Experts of a small language model.
Size: 9 layers, width 320, vocabulary 16384, 64.5M parameters.
Training: a variant of SOAP for the experts, 643M tokens, 4902 steps.
Below are experts of layer 3 (counted from 0) of a mixture-of-experts language model. Rows are named router (the router's row for the expert), down (a neuron's output weights, with its number) and show model dimensions 0-79. Each number is 200 + 40 x the weight over its row's rms, rounded and kept within 0 to 999.
Before each expert's rows: a language model's description of what the expert responds to. This comes from a sample of Wikipedia text that the model never trained on.

# expert 3
Description: Possessive and subject pronouns, "a", "to", "at" and modals in narrative prose, e.g. "takes his journal", "for a third", "he gave".
router,187,202,174,167,251,197,174,203,107,170,195,234,212,211,214,208,176,212,147,209,200,248,197,241,166,153,200,212,148,193,191,203,256,246,212,181,215,237,196,175,177,255,271,189,168,195,251,171,234,218,197,246,257,197,159,217,195,201,210,161,241,207,187,213,154,216,168,213,160,287,157,178,189,227,238,227,195,208,185,249
down0,151,233,169,208,159,193,236,110,167,149,212,137,247,221,193,195,224,198,243,200,209,229,166,155,206,145,238,234,204,176,266,188,170,116,219,194,233,151,168,226,165,174,222,224,219,134,203,244,142,172,233,197,198,271,216,210,177,129,192,225,160,109,153,183,262,165,156,224,268,194,199,230,202,189,250,178,192,202,285,171
down1,138,175,197,186,276,240,263,221,177,239,248,243,213,236,186,248,128,171,249,150,153,241,204,171,172,182,186,159,247,130,259,163,184,195,184,159,292,202,255,197,238,194,213,132,280,139,217,180,263,150,154,190,136,224,206,239,141,193,190,173,207,106,292,240,223,219,163,204,217,290,174,246,172,154,275,208,157,163,191,230
down2,223,119,188,147,200,228,197,277,195,238,137,156,213,222,185,177,185,224,226,198,203,182,243,176,206,186,135,197,201,221,190,167,201,174,230,189,194,192,136,230,102,236,213,156,219,188,143,180,236,170,160,222,133,226,247,209,171,214,163,147,194,162,203,274,238,252,210,142,228,227,162,248,190,172,184,152,133,246,232,221
down3,166,226,232,189,154,156,233,217,326,140,195,211,149,206,228,226,221,236,185,193,219,254,185,204,179,246,210,190,213,192,157,221,198,149,257,241,212,150,228,138,187,186,229,228,206,195,182,133,267,173,255,199,220,189,236,183,236,181,213,166,177,192,154,203,187,168,246,212,223,157,262,184,174,246,167,174,170,203,227,212
down4,255,227,166,152,296,244,225,227,164,114,243,208,192,223,171,212,306,178,167,183,194,173,240,215,239,146,253,159,140,256,229,190,274,231,144,245,198,190,193,206,246,212,246,157,231,209,169,189,215,144,193,156,194,218,138,190,209,206,216,154,216,212,220,177,258,199,210,143,277,206,211,204,135,229,195,147,125,174,174,226
down5,239,207,270,225,99,103,116,238,191,219,219,263,287,224,267,221,186,185,197,156,314,208,219,208,201,246,164,157,294,193,198,219,162,294,211,180,140,149,217,178,152,213,182,203,181,160,171,206,207,197,139,223,143,235,216,229,162,184,170,146,176,218,228,156,208,190,199,233,172,190,201,272,209,173,248,156,251,124,247,175
down6,223,247,165,223,194,219,207,226,251,184,178,184,192,225,203,232,180,199,140,234,232,134,237,233,225,265,176,242,167,190,182,165,219,189,156,223,244,207,174,143,236,192,274,201,187,200,212,112,154,239,259,181,99,137,201,141,175,236,142,218,150,241,136,178,206,166,166,311,179,205,220,199,148,180,235,169,77,145,192,240
down7,133,179,169,188,237,247,227,190,225,152,182,169,162,248,137,221,227,222,135,270,167,170,243,125,158,150,139,244,253,283,182,193,235,200,279,167,151,120,208,291,222,164,220,158,206,130,203,214,190,162,188,254,199,150,218,169,189,120,237,248,242,210,222,150,232,221,166,177,205,172,147,146,228,216,222,179,277,200,202,248
down8,196,166,157,225,246,113,180,137,244,232,155,189,183,234,211,225,187,212,215,209,133,175,172,142,205,143,251,181,182,204,123,198,164,166,170,233,85,135,230,201,129,173,232,182,174,171,245,149,245,219,128,187,192,147,184,188,175,225,286,203,110,164,203,217,229,229,185,171,196,194,227,218,168,204,112,151,179,154,204,204
down9,195,197,229,169,126,236,142,197,154,143,152,183,260,176,207,260,205,188,184,113,247,259,236,157,224,214,205,238,212,237,203,184,131,201,236,289,207,146,233,246,263,192,138,214,236,188,154,195,216,245,214,231,172,184,219,266,194,221,242,210,263,174,145,266,255,173,198,210,150,211,183,234,202,232,246,188,265,202,176,231
down10,219,239,201,152,229,202,236,128,183,155,148,238,183,234,233,226,154,247,173,202,197,171,238,138,278,141,191,202,183,219,160,173,278,154,195,197,142,229,179,166,109,194,198,152,204,243,263,216,145,212,238,157,262,288,200,207,193,187,211,141,146,203,215,110,149,178,204,209,188,192,190,176,98,188,172,157,191,149,188,211
down11,247,198,193,191,207,173,197,255,100,184,176,270,208,189,201,183,230,168,146,172,128,151,181,193,84,203,170,230,205,233,223,117,200,116,223,191,169,201,135,113,242,192,157,157,147,200,226,185,184,205,221,286,175,117,162,305,168,176,274,137,200,213,211,268,224,191,201,258,74,231,241,143,174,175,214,236,204,156,175,240
down12,272,247,215,191,244,198,105,255,171,222,190,206,156,256,196,333,203,185,234,233,152,160,248,251,163,248,208,206,261,280,241,270,225,263,196,244,203,175,232,185,235,192,223,120,240,199,211,159,116,154,179,236,218,221,231,195,235,200,275,227,268,230,270,184,184,192,231,93,262,137,213,106,207,188,167,227,182,195,211,241
down13,255,210,190,246,174,177,145,148,143,199,269,216,228,198,213,209,151,205,181,198,149,141,262,140,230,216,105,195,182,248,216,221,181,197,205,252,187,129,208,251,171,179,163,207,168,223,172,224,166,254,184,229,146,206,185,140,195,136,219,191,158,223,277,160,172,167,191,133,195,155,151,232,214,290,210,231,217,188,166,215
down14,205,198,235,168,236,147,176,199,185,202,162,205,270,218,259,235,224,91,204,163,172,225,144,193,176,244,234,123,207,201,193,235,202,237,310,182,179,196,134,247,189,232,164,178,168,204,123,147,158,210,214,165,218,181,223,196,200,175,245,188,192,146,198,194,192,178,165,161,230,139,284,194,182,196,100,257,222,154,161,186
down15,188,193,171,163,198,139,188,221,224,230,125,158,158,184,200,89,133,281,239,175,202,202,274,100,198,212,179,250,190,201,159,245,224,140,204,200,219,225,156,188,235,95,162,180,187,173,230,163,137,269,300,187,217,138,182,208,218,131,195,217,202,231,215,181,188,203,263,238,158,239,191,217,154,211,225,189,161,152,265,203
down16,251,149,125,295,246,198,186,198,260,121,199,171,181,189,241,219,207,227,129,188,190,237,181,275,109,238,183,185,206,204,284,247,191,175,171,277,220,151,174,219,160,213,211,232,198,166,188,222,179,215,247,305,154,238,210,192,181,200,105,150,183,174,178,246,186,281,169,205,228,221,236,150,222,163,225,212,153,265,275,268
down17,112,205,215,179,184,143,220,136,229,153,159,228,208,198,214,189,228,202,172,248,226,174,214,200,200,233,171,205,222,113,230,151,206,231,195,177,211,125,204,191,215,257,202,246,249,199,168,196,250,202,172,161,158,195,183,158,165,210,179,145,273,188,166,220,259,304,188,167,216,223,206,219,173,132,256,281,192,243,199,189
down18,188,194,172,161,201,242,270,233,245,179,139,207,187,168,185,195,181,210,67,235,271,187,172,208,153,201,243,236,212,131,197,154,123,148,185,214,259,191,268,180,189,168,241,123,187,145,152,148,163,252,174,153,168,167,160,204,214,246,220,214,243,195,197,189,222,184,171,228,219,167,205,226,149,196,248,254,191,222,212,204
down19,236,143,258,171,241,156,228,183,183,215,207,233,149,255,230,174,179,220,225,234,208,187,189,183,173,154,161,198,253,184,187,182,252,133,240,218,177,206,258,254,251,281,161,187,196,243,171,175,233,282,170,193,250,274,216,204,123,219,204,239,142,214,210,175,202,170,215,253,251,207,167,192,106,162,174,226,208,261,193,225
down20,226,157,169,210,192,145,263,184,212,180,226,214,186,285,213,152,204,196,210,251,230,169,117,177,157,223,213,227,188,238,238,147,135,261,187,226,180,189,84,218,160,208,155,249,186,281,194,225,235,177,218,122,190,221,266,234,269,220,193,219,233,107,179,159,175,155,195,187,285,219,230,232,161,222,155,165,211,212,195,300
down21,229,159,208,259,193,201,190,210,177,241,196,238,240,254,216,169,180,209,243,133,136,253,207,236,217,228,165,174,153,204,171,196,256,164,154,216,167,201,193,171,182,219,173,199,286,242,235,205,117,246,115,271,207,207,150,247,192,217,216,125,184,155,183,184,220,130,150,216,217,197,243,148,221,229,248,218,218,227,191,157
down22,197,226,258,223,138,251,210,166,143,191,171,144,251,144,167,229,134,207,209,222,205,191,190,215,242,189,164,147,171,177,176,160,160,230,139,236,297,243,214,195,124,250,207,147,208,229,131,230,177,143,195,274,257,248,185,180,241,254,198,220,242,224,240,111,210,168,216,232,149,208,206,172,186,198,209,249,249,205,203,132
down23,169,157,195,200,129,173,221,157,189,216,273,221,175,148,248,200,182,232,207,182,225,117,177,206,197,220,210,201,177,196,113,161,231,190,143,183,189,145,198,145,238,243,267,167,191,216,136,269,215,228,173,158,184,290,173,112,181,224,168,157,138,210,228,193,177,202,232,195,211,190,203,168,188,215,207,185,191,143,174,203
down24,196,169,233,195,179,180,205,271,172,257,205,172,245,157,291,255,227,216,185,267,264,229,230,189,248,221,209,205,234,268,137,180,170,244,231,268,269,193,259,274,240,176,199,190,196,247,236,225,199,209,240,124,181,235,252,186,220,183,217,184,218,169,162,229,222,237,156,169,192,197,174,213,202,237,291,247,210,191,195,229
down25,193,255,187,164,195,236,198,203,167,195,273,194,235,258,123,242,183,255,197,241,273,250,248,258,213,178,182,184,200,251,185,230,135,194,177,211,253,233,239,245,228,202,208,176,250,204,193,256,255,173,211,213,206,174,276,221,122,209,236,209,233,225,161,271,177,157,266,190,208,184,164,162,266,208,206,181,234,283,186,168
down26,201,232,164,157,243,161,138,142,165,237,190,316,179,226,213,238,240,192,201,168,196,220,204,169,197,227,190,90,248,141,204,205,210,143,179,185,161,203,147,228,202,279,235,204,185,175,192,208,217,201,211,232,213,189,201,248,204,261,242,215,231,189,233,166,264,197,231,182,195,263,146,175,224,128,161,210,275,164,207,163
down27,171,244,151,271,248,226,213,242,196,151,150,193,253,118,257,231,225,162,186,165,189,160,179,264,97,167,181,179,161,286,208,193,162,152,171,141,159,203,183,164,133,210,220,207,116,197,279,180,191,265,153,237,185,247,128,198,196,224,222,291,191,221,152,246,257,173,223,219,198,176,257,220,212,192,188,194,190,158,211,222
down28,239,221,252,222,250,192,250,197,131,221,160,217,234,196,177,215,123,187,180,177,242,157,194,221,165,146,196,210,181,183,238,177,233,263,242,150,126,169,169,288,272,168,193,192,220,169,195,276,174,199,187,212,193,168,178,214,186,283,215,191,139,148,165,193,140,205,223,225,107,124,195,229,214,168,222,230,181,231,255,182
down29,182,166,207,172,241,267,212,242,180,219,222,200,257,197,164,178,225,209,193,161,181,181,267,121,175,216,182,194,293,176,268,240,161,185,158,230,261,170,212,130,177,252,193,168,249,175,182,166,145,175,231,227,203,237,158,176,224,133,166,137,215,195,289,207,230,204,226,180,224,217,204,183,197,215,192,257,173,259,190,196
down30,241,197,182,226,219,240,190,122,184,231,204,194,207,265,236,238,170,235,175,194,151,229,305,230,191,221,187,137,211,243,179,248,165,194,177,137,212,244,239,203,176,154,195,206,244,238,227,200,159,197,232,147,229,235,162,244,217,234,193,197,159,197,204,128,177,126,216,218,139,224,199,190,234,153,231,158,172,175,212,231
down31,223,165,188,180,158,171,208,205,259,175,145,259,205,231,149,247,228,216,147,255,150,168,167,180,271,168,176,195,202,274,176,210,129,223,179,178,97,208,149,238,191,238,168,199,243,237,129,138,203,185,187,221,159,246,176,192,191,181,197,175,162,210,238,181,277,262,163,187,146,169,133,262,158,170,159,194,192,235,233,142
down32,218,160,111,174,228,155,220,143,174,161,212,197,317,191,207,184,250,171,198,243,226,121,164,218,237,222,167,200,89,224,247,235,213,150,176,162,146,216,210,204,213,125,213,212,137,214,186,150,179,238,221,197,169,251,232,247,196,277,246,188,243,162,186,189,231,244,122,216,242,175,219,199,213,132,132,165,190,209,170,305
down33,166,189,241,153,220,199,315,175,219,184,216,287,183,201,214,210,192,185,252,214,104,163,227,169,145,180,184,235,187,234,231,159,198,187,157,155,231,201,89,166,201,231,142,200,168,125,205,174,263,200,190,175,237,190,229,257,266,216,146,225,209,130,178,165,201,284,154,237,222,261,197,206,165,213,210,194,246,216,208,208
down34,234,230,216,186,211,232,244,242,198,214,189,169,188,249,217,172,195,170,289,238,225,172,183,274,158,207,269,183,192,215,246,214,162,207,153,89,199,205,181,206,114,206,263,207,169,214,194,249,266,210,167,133,156,140,158,172,177,156,160,298,255,161,251,198,165,187,212,164,209,133,195,221,181,227,283,222,207,202,241,155
down35,217,191,201,180,223,171,195,217,128,159,183,202,229,233,155,221,213,227,258,236,253,194,228,219,195,196,255,213,210,203,209,225,226,111,173,108,193,240,186,224,251,200,181,174,204,176,259,218,197,183,284,261,225,227,241,184,183,226,159,226,164,192,157,185,179,209,165,192,184,172,160,117,218,207,153,292,195,220,190,231
down36,246,168,194,209,219,206,207,168,205,270,176,172,216,168,237,133,243,225,163,227,133,264,290,216,181,218,163,246,206,263,164,171,209,183,135,198,245,173,141,143,214,131,218,182,158,124,230,104,197,206,235,257,219,231,253,153,203,145,250,186,220,126,126,207,242,229,188,225,151,193,273,209,247,250,161,229,228,159,153,222
down37,199,200,246,229,192,147,178,176,200,191,158,189,190,183,265,157,266,232,234,193,202,181,232,174,210,246,242,250,222,203,252,213,251,178,224,213,214,230,151,151,120,117,135,199,219,277,226,186,189,222,215,203,164,226,207,179,263,165,196,187,234,167,148,183,135,224,230,189,196,123,180,183,196,202,153,213,187,158,199,229
down38,217,287,123,184,164,181,264,166,126,223,255,165,210,167,235,209,168,215,144,167,211,163,203,273,252,196,213,205,169,188,144,251,137,147,157,198,209,200,255,78,176,178,241,139,104,192,207,262,182,224,161,253,244,192,190,194,176,200,253,255,108,215,231,192,180,153,170,180,131,276,187,207,147,215,226,184,113,174,204,271
down39,245,218,156,143,173,182,223,206,211,222,178,237,133,254,213,132,150,169,257,162,214,216,182,245,155,274,194,106,228,134,186,209,210,151,299,197,188,202,203,143,224,121,153,82,142,226,207,202,220,143,223,199,128,155,141,292,219,208,178,225,200,156,226,208,164,221,176,254,278,179,201,175,156,170,222,222,213,269,229,173
down40,272,236,250,200,185,190,207,215,202,168,187,297,147,197,147,214,154,202,188,200,153,274,165,199,184,218,165,180,262,289,253,200,208,253,221,206,191,231,112,151,191,130,166,238,242,198,227,163,226,232,190,209,216,153,212,228,176,140,282,134,173,216,229,202,154,252,263,237,155,228,278,204,205,212,175,174,177,250,220,209
down41,189,191,208,235,158,193,165,228,202,222,192,229,207,183,229,198,222,169,191,167,206,207,215,154,255,265,176,200,179,184,243,181,306,220,240,228,179,197,270,158,202,209,132,238,224,226,239,222,169,202,174,262,190,233,226,275,249,159,162,204,194,211,136,223,167,206,146,207,165,106,247,188,206,205,248,186,177,196,213,227
down42,127,235,189,164,187,156,243,248,260,195,314,178,270,157,176,221,164,235,160,202,122,154,223,183,277,184,208,214,161,234,263,160,198,182,139,213,197,134,242,92,139,219,250,225,208,171,240,188,223,207,128,200,215,259,186,272,204,118,212,156,242,145,193,247,218,157,236,278,222,163,142,206,214,200,172,194,210,164,218,125
down43,271,241,211,243,178,257,226,238,255,206,145,166,229,172,229,233,211,236,214,210,119,244,227,191,161,244,151,164,197,182,222,236,177,208,148,256,209,183,195,216,221,174,147,190,200,226,253,185,196,191,211,204,186,221,211,217,262,173,198,259,170,259,275,142,167,217,213,231,135,93,192,220,188,180,178,120,207,195,203,232
down44,207,159,241,206,212,197,222,207,148,164,279,198,161,255,184,255,249,150,159,202,155,218,222,230,185,165,232,195,170,206,235,198,196,193,159,151,219,179,208,242,232,139,248,200,224,222,153,233,248,240,264,170,114,221,155,251,191,124,285,188,214,191,163,157,295,173,262,265,170,227,171,231,243,246,238,196,207,217,255,203
down45,170,204,185,219,239,198,215,156,143,213,234,230,130,97,119,165,160,283,174,223,203,191,235,175,182,211,188,201,80,176,208,211,238,145,200,208,179,151,200,208,241,250,265,196,174,247,148,214,190,229,202,143,171,196,151,220,210,241,198,159,131,193,213,278,154,241,184,274,241,198,252,115,245,153,239,205,247,171,161,236
down46,213,129,220,201,181,287,260,236,197,206,193,240,203,224,276,115,178,184,173,237,148,268,190,178,271,184,190,180,235,215,316,193,239,303,209,203,126,157,132,218,170,246,181,212,197,200,168,209,281,180,222,212,202,215,208,233,208,163,178,245,205,221,169,246,203,184,192,199,235,227,155,266,203,286,246,211,157,200,233,202
down47,258,241,251,232,237,268,183,251,193,258,116,273,232,168,225,262,204,227,193,172,174,218,155,251,225,237,196,234,168,163,229,173,277,241,227,207,192,210,182,173,147,211,131,218,238,139,226,150,259,265,221,200,174,199,214,214,252,191,261,119,196,182,214,237,168,192,217,215,238,209,187,240,226,186,188,187,143,172,173,219
down48,178,263,259,199,125,181,185,228,203,195,220,213,201,152,118,151,191,207,176,184,209,207,201,239,243,215,208,167,246,237,266,156,147,201,228,174,250,279,95,154,200,170,137,134,195,251,219,259,219,189,132,200,236,195,246,193,117,171,195,225,199,198,157,180,224,187,175,180,212,259,239,271,177,219,153,222,164,150,166,164
down49,188,230,193,205,219,202,224,165,137,202,103,186,216,254,149,238,153,171,212,258,281,225,185,248,182,251,170,175,174,142,220,184,232,278,184,223,164,217,244,200,160,187,167,239,214,105,232,210,155,246,138,257,235,122,213,158,242,194,194,182,222,190,151,168,192,222,192,179,231,200,121,192,173,152,188,163,150,210,224,255
down50,207,185,192,223,294,200,200,194,205,181,173,174,187,229,162,232,216,204,198,251,280,197,269,233,212,227,245,181,181,193,274,231,260,199,220,231,237,227,257,201,223,170,264,254,178,239,226,246,222,124,335,231,199,233,222,212,199,231,147,258,274,264,197,234,208,244,140,286,219,177,252,180,208,204,303,220,185,211,169,251
down51,186,221,135,173,209,197,86,171,209,162,152,199,188,219,182,206,161,197,132,183,195,162,236,208,262,237,243,211,264,140,157,166,221,153,169,128,174,224,194,222,254,189,155,210,190,197,225,129,167,176,213,183,287,228,125,139,275,205,129,130,208,219,230,146,174,226,197,182,179,219,256,213,219,111,227,144,148,188,193,178
down52,228,245,188,116,215,186,237,161,172,185,194,235,222,189,183,243,216,181,245,151,219,183,175,129,255,208,219,168,198,189,182,124,193,183,267,160,184,224,139,165,226,160,175,161,191,220,161,181,284,233,213,203,241,181,192,256,154,156,195,202,247,176,159,205,196,158,221,181,196,212,189,219,154,166,245,239,207,171,232,168
down53,182,197,182,194,292,243,226,218,204,257,255,193,134,186,240,230,196,199,254,166,198,143,280,195,149,201,203,118,246,159,200,204,267,242,146,145,237,163,219,233,222,308,153,187,193,195,200,222,199,230,243,204,208,193,219,177,173,224,187,161,174,192,262,149,237,208,214,253,145,200,140,232,178,179,263,223,152,204,149,152
down54,158,218,92,228,147,180,177,93,187,233,166,137,184,213,183,227,210,227,157,191,218,204,241,146,196,183,148,154,186,240,191,202,220,222,152,240,176,136,208,245,246,195,115,139,176,219,186,225,130,215,287,136,198,121,177,192,217,186,241,240,179,199,196,226,164,164,157,222,170,205,196,202,169,270,144,179,211,179,212,225
down55,143,205,297,148,229,245,199,241,152,168,235,212,160,221,226,242,233,249,136,241,168,246,217,192,212,166,237,220,211,221,183,271,190,176,163,230,206,195,181,152,229,250,206,166,216,191,221,165,258,207,266,229,188,206,209,116,195,181,154,223,206,151,166,188,211,233,229,197,248,195,203,179,235,210,150,171,214,248,256,235
down56,222,197,132,245,145,191,205,116,238,169,214,203,120,229,227,260,130,224,240,184,221,223,203,201,172,197,225,291,173,170,193,266,211,169,136,179,180,190,174,142,171,223,114,153,213,194,239,219,189,170,207,199,213,107,234,143,241,214,261,206,212,202,210,195,291,181,251,184,249,222,234,287,172,215,237,121,172,147,119,231
down57,235,155,194,241,186,209,222,200,202,200,167,182,196,172,219,257,229,215,194,232,149,208,171,221,154,297,200,209,176,79,236,160,239,221,223,156,254,208,179,171,217,255,223,199,165,219,198,215,150,189,263,278,169,182,151,240,217,211,266,114,216,206,172,247,188,200,167,261,214,165,196,173,196,114,177,181,267,240,190,231
down58,209,200,217,217,176,226,119,160,271,228,199,200,126,227,262,143,232,179,268,226,231,182,248,160,223,176,275,210,208,270,204,172,104,213,194,221,118,247,193,287,162,166,167,269,158,230,246,238,199,163,153,259,219,221,192,160,250,152,179,157,213,160,214,286,232,164,191,136,174,195,219,229,244,161,205,109,187,234,232,177
down59,229,170,191,153,274,177,181,190,208,264,252,231,210,266,221,220,192,201,241,227,226,239,197,178,156,151,218,169,227,170,207,236,217,190,202,203,249,136,248,222,191,121,198,174,183,193,178,175,286,204,218,211,256,194,159,255,166,234,249,139,239,189,229,205,230,202,203,174,219,174,226,186,184,215,239,174,199,200,208,245
down60,161,236,217,244,158,189,193,253,245,199,186,205,236,222,226,139,233,194,274,234,198,145,155,158,251,207,188,197,261,184,210,173,186,157,165,143,215,280,177,162,201,190,185,266,247,211,190,173,208,173,248,155,202,233,253,258,194,301,228,208,162,225,153,238,190,201,259,203,253,210,200,255,236,216,131,247,220,103,265,189
down61,201,145,269,155,291,211,232,203,250,220,245,194,183,186,201,181,249,146,138,111,133,200,196,195,205,227,195,198,229,180,181,194,197,205,236,137,203,234,273,208,189,228,168,177,218,161,172,234,179,166,178,202,164,196,144,190,196,235,183,139,192,185,179,161,192,177,304,146,214,233,203,195,257,222,196,201,192,207,175,155
down62,273,141,177,138,180,244,157,304,228,197,225,224,181,263,224,188,176,210,133,214,292,241,205,213,172,224,129,182,207,197,198,153,257,242,204,240,200,214,186,188,202,190,134,218,206,272,215,214,175,167,192,196,208,171,144,212,183,260,192,199,215,224,203,210,200,214,212,216,152,237,191,219,183,157,161,219,252,202,156,153
down63,175,129,142,230,150,218,168,156,191,225,205,180,222,140,186,207,200,218,200,191,170,199,214,183,164,231,208,273,135,151,144,101,180,163,202,209,222,177,149,129,157,188,247,212,192,226,210,181,241,251,196,187,202,220,111,177,158,212,163,193,156,217,157,197,147,137,254,179,219,129,212,198,221,238,252,174,128,189,219,110
down64,180,197,156,179,177,95,269,160,193,224,206,232,214,170,239,149,225,213,158,168,262,177,194,126,157,233,156,243,173,203,122,197,204,265,257,182,265,197,192,176,207,189,157,230,261,193,256,216,107,191,128,172,202,201,77,180,195,270,216,272,189,170,191,176,202,155,190,229,193,234,279,139,193,211,207,246,183,241,180,197
down65,218,229,204,167,195,136,223,240,170,230,209,190,230,224,220,223,153,247,155,176,211,211,222,108,175,171,268,179,231,210,161,193,169,160,242,228,193,170,200,204,236,199,282,183,139,206,228,182,211,185,130,124,188,171,183,252,191,189,253,215,184,198,229,203,245,165,161,180,141,210,166,203,224,184,253,242,274,260,190,134
down66,152,190,137,160,206,174,223,161,90,198,232,170,203,178,164,170,230,176,228,183,178,227,202,127,201,155,281,242,184,305,196,185,135,301,198,221,170,209,183,163,223,153,220,177,132,216,241,261,216,205,198,142,198,238,165,223,282,173,250,175,159,208,146,205,143,155,237,241,260,152,182,192,254,186,119,131,267,194,285,204
down67,236,242,266,164,247,234,275,157,152,175,192,263,253,127,219,242,169,227,251,223,247,163,211,139,201,154,147,230,103,126,232,219,224,194,194,245,184,206,214,188,183,179,247,171,144,211,262,197,237,211,166,185,265,209,183,212,169,252,194,242,143,141,245,219,214,262,154,144,228,167,166,235,191,242,232,200,242,224,133,217
down68,326,174,196,233,226,284,186,232,264,131,225,203,216,168,249,187,210,189,241,188,241,190,186,274,160,177,78,177,176,230,165,195,206,276,111,219,192,137,256,215,166,217,254,207,163,262,196,175,241,211,226,240,136,189,215,198,154,145,260,197,246,257,170,183,217,162,142,223,206,169,123,178,192,185,183,245,221,221,165,236
down69,189,150,213,270,249,245,195,195,207,165,136,141,142,229,262,210,211,131,148,220,219,182,157,201,234,200,187,202,183,153,195,158,197,288,186,180,180,144,233,188,189,254,250,181,188,244,254,221,247,270,185,103,220,224,150,213,233,222,230,233,207,164,220,158,149,186,305,228,173,181,181,254,261,192,224,197,178,228,231,224
down70,201,192,118,226,225,200,228,223,169,245,111,245,174,189,159,218,189,159,144,202,203,284,103,126,246,171,193,232,151,228,217,207,117,124,241,215,258,198,200,162,149,260,179,218,232,230,202,240,188,169,126,177,190,130,178,265,123,223,212,197,279,265,166,171,185,211,221,273,196,185,256,231,198,118,130,212,215,249,233,187
down71,185,147,141,189,266,230,183,119,262,194,221,229,242,221,204,242,225,153,188,211,136,106,189,228,209,185,119,226,207,185,190,141,202,196,212,215,267,195,211,227,166,273,224,159,157,205,202,113,234,167,164,212,250,181,172,259,129,171,155,191,262,243,244,205,229,256,195,258,145,137,227,212,176,154,176,178,197,151,177,162
down72,191,242,202,266,204,198,268,205,208,229,242,167,226,172,198,182,169,242,191,195,244,197,188,187,153,173,266,195,170,154,163,180,138,238,215,190,260,241,275,251,154,174,234,243,178,217,214,188,204,245,267,233,183,221,169,205,227,197,233,221,217,200,207,233,231,199,210,168,201,247,186,201,279,201,239,219,206,211,132,251
down73,256,162,208,183,217,233,207,248,229,183,190,257,148,221,88,267,152,181,198,221,192,246,192,203,162,222,168,264,178,248,203,167,220,153,170,199,193,250,195,223,252,163,158,223,248,163,195,154,198,265,210,193,229,210,218,218,258,202,214,144,168,252,138,244,105,194,227,167,203,229,172,192,236,169,255,125,157,228,271,254
down74,252,243,238,175,206,218,112,172,214,298,191,138,228,138,205,268,145,216,260,144,293,199,251,185,244,228,186,233,151,162,153,212,255,145,240,189,177,245,182,267,197,158,187,262,197,166,169,226,223,170,173,221,226,153,222,244,233,242,183,172,229,196,230,162,176,182,168,228,178,182,171,139,152,209,231,197,203,235,229,152
down75,198,194,195,151,161,203,131,187,198,148,187,191,143,168,245,257,255,194,238,173,162,148,249,136,183,186,197,177,193,240,247,210,152,226,207,166,173,235,204,270,221,106,202,173,239,181,212,226,176,193,167,255,218,245,208,206,259,167,171,221,174,223,215,231,123,194,153,225,213,220,170,184,241,170,204,189,219,198,146,153
down76,205,202,147,196,192,153,134,156,204,194,192,256,277,220,183,252,131,194,201,201,111,217,237,152,204,188,161,98,187,208,209,204,212,127,237,205,133,225,153,180,191,159,313,183,157,227,190,174,153,153,168,271,143,234,198,183,120,243,270,191,169,160,213,160,234,217,154,260,236,211,210,196,169,117,256,229,165,231,175,130
down77,215,222,189,142,230,201,174,166,126,178,241,160,232,148,205,205,217,168,167,275,257,269,184,206,227,127,145,235,170,224,172,220,183,119,263,182,232,224,169,176,165,243,225,214,217,252,215,114,186,228,118,233,161,245,269,264,221,198,267,162,186,173,137,237,263,192,202,143,291,245,141,164,199,99,246,244,186,190,178,153
down78,192,172,181,182,297,257,209,172,172,179,216,132,159,124,201,246,314,295,190,233,232,217,175,158,218,165,150,209,201,119,198,204,167,239,231,178,249,96,301,205,187,287,157,174,158,169,223,226,224,265,177,135,218,266,199,172,258,104,184,181,214,207,215,190,181,209,217,216,249,195,273,210,186,252,188,149,191,178,230,149
down79,212,212,177,169,209,152,232,135,188,213,114,169,293,218,229,156,182,173,209,216,257,201,262,157,299,204,146,219,171,238,213,235,226,217,236,146,262,186,162,169,175,198,206,260,239,124,196,168,274,244,225,202,230,227,205,237,201,230,142,241,162,160,227,210,211,201,297,169,250,210,194,250,125,125,173,155,199,230,250,143
down80,149,277,203,186,157,233,229,177,262,146,192,213,192,211,169,237,128,208,131,219,290,216,257,210,209,197,225,178,361,179,147,151,226,222,228,267,178,198,265,193,205,168,203,226,184,151,169,186,184,235,217,208,186,169,135,189,137,237,201,215,227,238,230,219,253,297,207,162,296,202,220,185,206,217,179,264,177,229,235,174
down81,153,225,227,234,211,141,189,217,218,242,146,143,135,113,168,311,212,191,213,226,244,178,205,137,148,194,137,248,175,213,213,194,220,224,238,196,215,175,165,128,182,210,251,127,185,206,251,182,190,178,235,169,239,178,213,155,253,202,208,192,131,224,238,161,181,170,248,106,214,186,225,147,174,167,220,136,163,117,225,216
down82,224,176,292,193,193,190,193,217,179,120,189,158,269,104,235,160,230,194,228,198,221,255,169,127,188,93,185,132,201,204,191,181,221,228,220,212,243,255,187,244,187,215,210,221,142,179,252,276,206,247,191,216,181,233,131,198,253,199,171,188,209,163,214,244,213,193,144,290,216,293,203,189,226,173,202,192,235,311,187,179
down83,194,174,223,206,204,238,136,263,208,201,282,152,270,172,231,219,290,169,262,166,220,147,191,132,145,353,180,168,219,186,187,197,224,219,234,170,179,203,238,185,235,214,174,148,214,128,124,159,198,230,161,189,187,248,179,168,177,231,219,199,241,201,236,223,288,292,164,185,210,190,198,260,201,221,172,212,234,265,235,216
down84,236,200,124,204,158,177,157,226,181,225,197,181,160,200,185,260,239,283,169,234,182,216,195,194,183,226,235,127,272,259,226,217,104,217,263,124,225,230,165,221,181,202,213,196,144,201,216,157,254,189,270,162,176,177,171,233,156,213,227,216,151,249,198,254,215,223,236,177,185,205,237,174,194,227,280,141,159,234,221,229
down85,254,191,233,180,265,197,155,233,262,306,233,263,178,190,143,225,224,193,206,193,182,244,231,234,267,213,197,262,226,167,254,224,163,182,225,164,221,236,184,241,192,179,246,230,241,237,237,175,208,229,218,124,245,152,252,194,158,209,164,169,182,131,167,240,150,181,113,258,199,156,227,151,186,216,144,232,213,241,276,229
down86,228,183,170,255,225,92,172,251,144,244,190,164,136,163,169,261,146,239,124,241,250,225,155,182,204,156,254,129,152,273,232,275,213,160,174,226,166,212,252,201,170,209,233,195,211,171,198,196,173,187,231,126,151,228,179,197,225,204,102,242,168,251,188,221,124,175,194,226,242,176,193,166,230,195,187,189,197,149,171,230